Experts of a small language model.
Size: width 160, 23.4M parameters.
Experts: 128 experts in each of 10 layers, 32 SwiGLU neurons an expert, 6 picks a token, a shared expert of 64 neurons.
Training: a variant of Muon for the experts, 6151 steps.
Below are experts of layer 2 (counted from 0) of a mixture-of-experts language model. Rows are named router (the router's row for the expert), gate (a neuron's input weights, with its number), up (a neuron's input weights, with its number) and show model dimensions 0-159. Each number is 500 + 25 x the weight over its row's rms, rounded and kept within 0 to 999. Numbers have three digits each.
Before each expert's rows: "comes after" lists some tokens at least twice as common just before its tokens as in all text. This comes from a sample of Wikipedia text that the model never trained on. Tokens count by the router's weight.

# expert 113
comes after: " the", " |\n", "|", " as", " was", " is"
router:532493474489476477485538471481502531484513478513475481481531525532483519487510493471511539535517469522523459474529475470541525508477468527496462472472466470528533497528478529499487481515493537477460530508474494476464527512491526488471519513519474484528512480494529493499460481545519471465520536479517476529482534525472527473532480523508505528472487470472538481476522520465461493536514526520501499462471483488531475531522526490534529516532533469482495485500530466477475526481537463
gate0:486541489492434491512518455478526477504499549499490487480462523532496515465491478525484494530508484518508498496533503489480518507518518484493456492517467464513523469498506521499487507468477494505505522532489500464472500554523474518499524475486464464530525454496485487473493459554528490499500478448503461465502482483465571511532475510498482521443476514516498497499468519486449512543478528526473495498526458492490512497523528499474535530536471546481527508493510451488484511499512522
up0:515514508521543513499506522490520500500510497535521501502469535496527556522481541497467470541500535459516547475550499483492504500492519503497523450505478509484511532466513532453503500455470485513475494499522434509511527552467518476529533541489542500459476497486509513544508562499549484509465501488546456491500500556541488532525497507520498486505516517471514500476510492508490499461492493478491514489490503537510457503524478492511474552453496460492485489498490525515499500475484502
gate1:529501487448511498482549500546510551524523515552452489468514498525507551483498497500516522493522490509499494443555490501513529491483521480518492481483515451543529526520508488495490498515474533503454552473496499438470508447538500520507490530539521521500514481494469494512485491527514521475484516449512487536501486500481510512549519512477499510467455462525487493486523480485516528492477532524493512503479494478487527513520536502513524508484545495468475514494549481514526520484518547
up1:507499500502495529487488493486490494536496503517457542520523522500524463482484503491486482451531486475520476467520530530501507478502475522486461537452452522498495493527512531467520478505503504502461481479491542462410474498469498463522459511509504495459505471478502479517527493472505482498532495528487526462479509483514464479479456513503480475470541447464437514483502512553539504495478494494507518490475524487486479480490489501528450491471530496520508522521494466496479486542536482

# expert 30
comes after: " |", "|", ";", ",", " in", ":"
router:540502480485477489500513485470516511490512482507487492491530549524494505480496502501498517582481490547495401495529506460510520495474478518522483461496491496539508513577492514515470464505516515506497515491496483484484511491487491484505503522516480487507531495516525502478463471524518492470548521474522497508456533520478498496508465509502470533471504475475540474475519530476486488524497529501492529473479486477529486503507558484551548531518527468506480509511546474454504514501533469
gate0:509467473475491468447518508480498495495476500522551513497474535477517556510483465484502483499451523538526482524503484477532543504454505521492497482510512514494464527464528529468484540495539503496490544524526527513474427490482552505515528477513455471486502487492466482496468528484499514500522511490506494489504463519529526489457466502535504480483492508524477511490466492473529505523526491511508488533526523471550502485516501477510536470506454527531493499535524560505543504471482492
up0:521514493491504514524504474545510487466548507481551475539538534493492473483468522526485493486544496463446538521487493516506481477487487478491461533501511495503531498544539503512505522514502483449454484543484478486547495495534491488485493496506505547554511468492493508542533517520502480474473500504497500520472482545493494517507529514519489530481460476527529462494508538483516523464511494477515494537491457501549497474485506529438472510517494500481523483500536481513435479470506512
gate1:506524460506507516468545522494530513471492511498529502490552516529539563529539527522497491515455487476471505539526449507530505492492493501465511514506459558480538514477496506511471472507473505514488491459513499508492506505544486530494520522488469484472508507493466521483492481471478512509506513493463524473477527488503473482510488469476515510456496480445465511498513497482543489508519514485454510474469523503527520431533525493569483501476487475506516477519537495501530483479532546
up1:499488519477453534515495479503537502467522524497477518502536469509448465517510505459505497513503465514504491469512524487533476526505506508500484519545552514549532493550477491532518519487507477517489499503503458486524496508487521511469527410534518553531462478477457476523495476502496534500496516478517459496532498499556507535508520484518500504479511520511489497470472514516500506520522492453516523499483456525495484514486495449541485523473446491478474486504462519468490461484489471

# expert 18
comes after: " the", " a", " The", " his", "'s", " to"
router:530487476473453484492538496504502523479514466539470474446546515516442531492455511489502515533499471501502487471512496479513510490476485518468479496490475482511504527529473555524485501476475519506465518516467492429478571517447524493497492517495507491539532464477517463558505502515516487530496505480510473521510520490489524481509435533495486507493485471483509478462482483491458506515544512550459494461485475506504499500504516498514531499544523495471489516498495482477470506480520488
gate0:484458477497513542482518516502521469505456529528476532482531506524470503501491471430469499472525471538492489540504508504502505510494504492517536516460473494542471527480512483477542492506515518481505495488487522504447510490459472457474507522517521527449528500508497509494482468487511510536508494541495516455490524447476510487460476529527523472530480504501464486461503461551533547481500504525494488462484492517505494523458473525526533505517500486502516504531556453496532479521495521
up0:524489495549479480433530531542484464484490524493510474498547508524483488531503513528501462524501506436491493513485526505503455537451482507492509530504513523478497546474544475471507478523514544517494490470491481504485493541532485520473496506468521455496513479510553510480484501493534479508530481474496514487495479491518463523447470514503507481488495473482522536502485478495469507503514515487517510488472457502552447458447494513447516507512547512489493496509500528492462474464490499
gate1:510475525515503477487496495522456495485517468491517522473478495517483494471487521457469545475512478508503494533516509510521504510509468510481539508465538480503500486498490460486467502507472502511548498471446509495498476499476506489514505502481529480499502510483509508497539450498520483490556495565463532483538496506453486460522489452468540478474476445495480496504472508537531484504482459527460494463519503492500487531465452477534543433523521530460506486503534499534513517511536501
up1:470502550491480508537485529504477468482476505501478445480467488504501500526544512531441505520481507509522475489524494506495493482501464506488500458487517483540565525509499461502500474472502476519529510508441497517553501491514508520522494503501537507536506521514531499487501482541513447533527547531495554535535462521521445479509501464475483520490539510503509492481469504558500505458505499483521518493522519516465509505498545489502481484507470520497502544478490527501528554508496524

# expert 41
comes after: " \"", " ", " (", "\n", " M", "|"
router:528498478472467472479533472468497538474526477503473491480535527526495532480506490483508537529520466525515464481525487461525524506475466533501456477468475470522523498533481543494478485519510539484469531517475487481458522512485526466468517509517470482523513472488530488502461471530510476475526536475529475537487511516461528468523490516495504534477475469475525479477517516468469491521511523520480508469460482483529472527515534496543522542522531468486493492520516465476473527481528461
gate0:519498503502506516461522495503498498500528511514467490533518567552494528464469524458504482477498481499494524469512472518498501487505480525489493511457512460493500525492539496488524502541509519473501515499508486480458538499512500463451493481500466513515486444536488508496510501518541472463513427483526501530450528511477492452519492557481496483471452459446509517519507492475512511524517506535496501470459473502481503535508513482505514513481562476509477508473504471496462482457510476
up0:447488478509504523530483481484512513524543504527563520477538524501509509497525500533474504539512511491514469499490506490481469520471509464514493529529448473485519513489506526530478500512479479516494522527473475498499456482483510498505478532466545469487526536507513510506507473529480531466503577496505531541531540498530525524523472467505520522549527468493536536474517507547472501517496460526496508486499504531522538495462483507485484489506469490482521492523547522480485484563526482
gate1:469476463489505514484562478484523534466550458480460503498500500475508494500439516488482517508470443530509514510505498533517489473502510503535518528478481474534516499513468505522514498496473508500450485512514498493522545501460492503473507502509447494540475494487498496508471468533533492517508513503583472484489511473439516480520495524476529506487482495476565509500484526499513508506518469499514519488492484508494540545517488482536507515487555479485451439512490469520513493506499473
up1:497495526501456450502515523491464488473533492460537524478497468485490510472494512501457545535529513509534455481490501498490515493519529501496493463512492504506494516546503467509498493480507546516513504552540512516474527516494500520469524512495504471481481501490518543474472488504513517524514544503481483482509461502473462506512484512472529513464516532514519439538507439492498536499486536454531498509555503511489572477488475496498436522543471482551491518510508505491523524498511493

# expert 102
comes after: " |", "|", ";", " one", "202", "1"
router:529501468477495465485524480484497537474518478507479482491529534532493531482514492490513537534523464542529461475533481466529530509477473514496457478455465471523538500534477532502479488518505539493476520511477493477468513507476520471463508504516484490540528475494528502504468471540514477468527527463532487533472511528476524473520475542498506538471475476470540476480509520473465496523515522520487510476468490480528475532524536495530523520538531473486496482516534470481477516478529454
gate0:487514470467492506483493497523444556493475466492475496514533493491504518469481508513517524494512477543476520526535506483512498531510461485514468511498480494510496492528458503462541487506466492486472513467488466466475533472481511529499505504472512458496511487518546527527495511486502454465499466497517511507504553517444525464494462518497527526493486458474545515505530507532479539542544557525451471517479507505536472519528494500550489501493510462494507513492521474516486531466518463
up0:544510532535478491502492474485470465504519478460519500524499514480448493531510505473502525500469524455489523491513479492573521494468505489524496490498486515457481483522509481486498500530539507532501514517499531505465494516482521494492513518511495511496510468451545500486464472520487514462538503449519498489506468453512479473527534469484481462474478519517490462481467567508531456510454487517512551454523511499475513512469486479501486476536514523492461485473477469509476520450478521
gate1:497515492464475551517452523505494537517475509518471493493523488532503479514514509464509529535501481514508540489523499496505451548526446536492483477458460485469523462504503532490489544510546534522459521504490521466453496493491525490494480486473494506526492522481533497507500493523476561492483501507479515503500560470507531496513508482491518550502506475507491524538492523494454515566549470498490516482481494512481452524488481487502522531547519490464480511544536502492507517471493491
up1:531479493489488482479466507540486519476530511446488508472540465467543516555497479533536508494522530462510500500436532507538491492473461511493488502509516472491508510514504475489529469518464528512493441488483500493497504524504543501520492498484508518527500531499504516535503535513501467503503496454480495489473499508520441504503492496510504532531462518499535551464444499450451458465482506514503494482482498479452510486496495490494512539483500463507463505462510502505526472483479437

# expert 70
comes after: " the", "201", " |\n", "202", "199", "200"
router:524502483486480467481533473478498526472520477509476480480527528525477524477510484477526533532523462530520465468542483467523534502471467530512471486465475464524539514532485524505486486512500542482468532512484495484471532512481519475460514508514475473522504483490523498490460485544515471468522540465515477536482531515465523480532473525502514529467482459474522474480520524476459490522513529516501502462471490487529470533519529493524527525536531473485485478502524480481473527475540456
gate0:459519454451522486504530522468525477529489499482515476491504533495470553543492488477484502503486442530521478470528502461535515495485509495515493471496464491488470563538468507492523465502516498527540524562505528512501535486503469493461490527551498501490512491510477508503506536508478473492492505515501504482502531468469449459525511488494504472526473526513502485503517468457549478451486498512493511489482518503499490499526470482481495527497524481425495493502555467474506493508536491
up0:454520448510461477440524501452512518490444492484494506540517505475486463468503530525522475504470511497467527503515478509479499525533495493472540474530490490536486499530523519504491494498506475477542504497493491534509489497503509511455442483480516503480496532465478496517505473504540501536510508519514489505471531503486562530525493518513503568496512477482489541481500529559509526564471514520521496504533523508551509524485472479483517479466498497505494547499505468490472491481521542
gate1:501533476451491508481539451538489499474506514478457506485520508472498490463513532518501520529476458526495532495510515458498532458502501498542478506533483491534468472521456504507509520519465471523472571503529490458476511498488462489495526495481482454502499513488518478507498486492537523476486519528548505530486519503463499455472504518536498487488480453511531506560522527435497497523509528546513512523468512513491508516458496492496511490522518503485487489483505449464483477472487464
up1:457483534489498459488474481485485520431468481478464544497482509476453499549524492489517494526481511445518496468496497521541493493535498543456534488531494529503515509474491546480488488512499488548529498528474479469489525491518526486462497500452531524475497531511509577537496501486482486500491474540483491489474503508507496470470501489488509546538506475540532512515508459516491511481475549523488490496504473515443524502523499493511483492515474516480502499499477461486516507477498442

# expert 25
comes after: " the", " to", " a", " was", " and", " is"
router:504480475490506457475547509514472517470492497508465519448517503505484528482479504484510521520536487548509458492524482482542511515460490516457482465495484496511518489530465524502486474486462513474502524493495497498447539521473533517483523505535468452517489486483493460536508470531533475512493517491523476510491526483467559473516450513489460506457513470512515502490505503457457490522502511537424480490490510507516443512525523450517515508518499483467487488531483485487495505515529463
gate0:515493496457473478531514485536521501507491483458486500491468509538507492469496491481541512526498510486496462545489524516448457508528481471494483480489536497498490442490477432542479506495563539526448540489523501473450496515472534504474457499478496470481489462513497514508464501479490497454524495514454521488513485512503546473513519495523472521489500512529463480490487522472497510468520499528509482507512501538503471467475519530504471504496524531496526493559507473489449486519481522
up0:518521505490525542456503508500537502564526486499514478500517472503488491541491556480485480449531503498481523467519501476499497502464540524542527508459480487479477528510532498487502487491489450462495471493478512493515501515497502518469511478473475512531483489508464497481506451507475529496536517479530496485484502510519507496512463504466500455488494464492511496525482484552495568497445451509471511517504482468521486540466478458506523502469472501525487526492503475538522570496531472
gate1:462481517499557485487543566531495506451480529506509528505529489483469498493492487504504486532505562515510486482492479488533485469482515489517507484512517487522505529469464510489465457508458524477465519527480510538516484530503511534499542479525471502506485537525456515517502442510480485529449550495488495511494509487468515469518466444505509527517522488522482531495499522480500471520525466485470474518474543509489502493503496436490528499470502473494528533533467492470514511531532492
up1:498495501458509524526518450468479553512541457470483464510482536476527497473523535511528502481493469512524487505528512526461518513520529488489480480532497502469543492556556513510534541519527450509548540515509485487481523473519501500508490509493489487449519492504524532481529494496480494511518493476522496496491500540541495535517508516488488472532496481460477464475533496501503500504475540520498492528496483514530540513462522543528471463528493494493481442487546472543484475502479490

# expert 97
comes after: " the", " a", "==", " The", " his", "The"
router:539513472486489456492525481499516491479492444515478509498515529523449511518485507468495515554520485527501486460501487494535521503439474526474484470475488491516522523518474542506480501524468510469488536486487478493478522508479526489479509505554488489525509481467554466539513493517525467517492517457534464526503513510465542454540488517503492513455476473495509487464490518457462536501516495495469503511472481475522476525531548475528530525525519489475485497493512480494513554489546475
gate0:455555501526512476492513511471513460478500468489465484460462528475501524520473514490509479512497546492492477523506487447501522490505484474511524540506483545506487499425521512524476519533499474504485542517511493476498490537548521514488493511470517522491529480514504488512503505479530496492489485437459468524505503490478491533551456544487524536527497495491554538518511495515453520516511475482514504510476510535476518512506457519522478486544532510482507459499517518516481448466483483
up0:526496477484502489501466514475493506464515502516526535520494531469502478507504481492491489497525485489523495483520487557498488472544512524484479478462560465492486516515497457483507443521546486483511480481480523576488449468511510482528504514524441493477464531488494482451473496512499496528515480538478521492495471525532539499466504515539487480504496492480538525531484464518509469504508492476500470507549476487528475508532512518528463529489505484538520565511518543521500493529508470
gate1:466456481519480508487486518503472471517466501488457470510540478517510530523468514532495501496506493494507497507524473507497501496495517522488438486527502562481495480531538520527496498474522531475493484494496537492501520522462508537494499496466481480443514484442490502504510464530546509505491518486507522523478487454483512524457459524494478480438527504473485519518499474517471488542525524495543526467525476511522509477481504507552520497502476560465530519523472524485529544506499549
up1:507473535499487520486513454531484468500516501463517479492483449493513458504500530488525513489464527466491488512484551489496522488527482491497484536470504484501500466535467470523489486534505491495548533474495491470468507511529505542482525489477479492551486503522517512497502531526491517512540496466480488462496474536477527454554524522437513476518498473523482454481472482520496497478485516529471495521508518507510521528467515489493461541493478442477459501499554449507496518473506460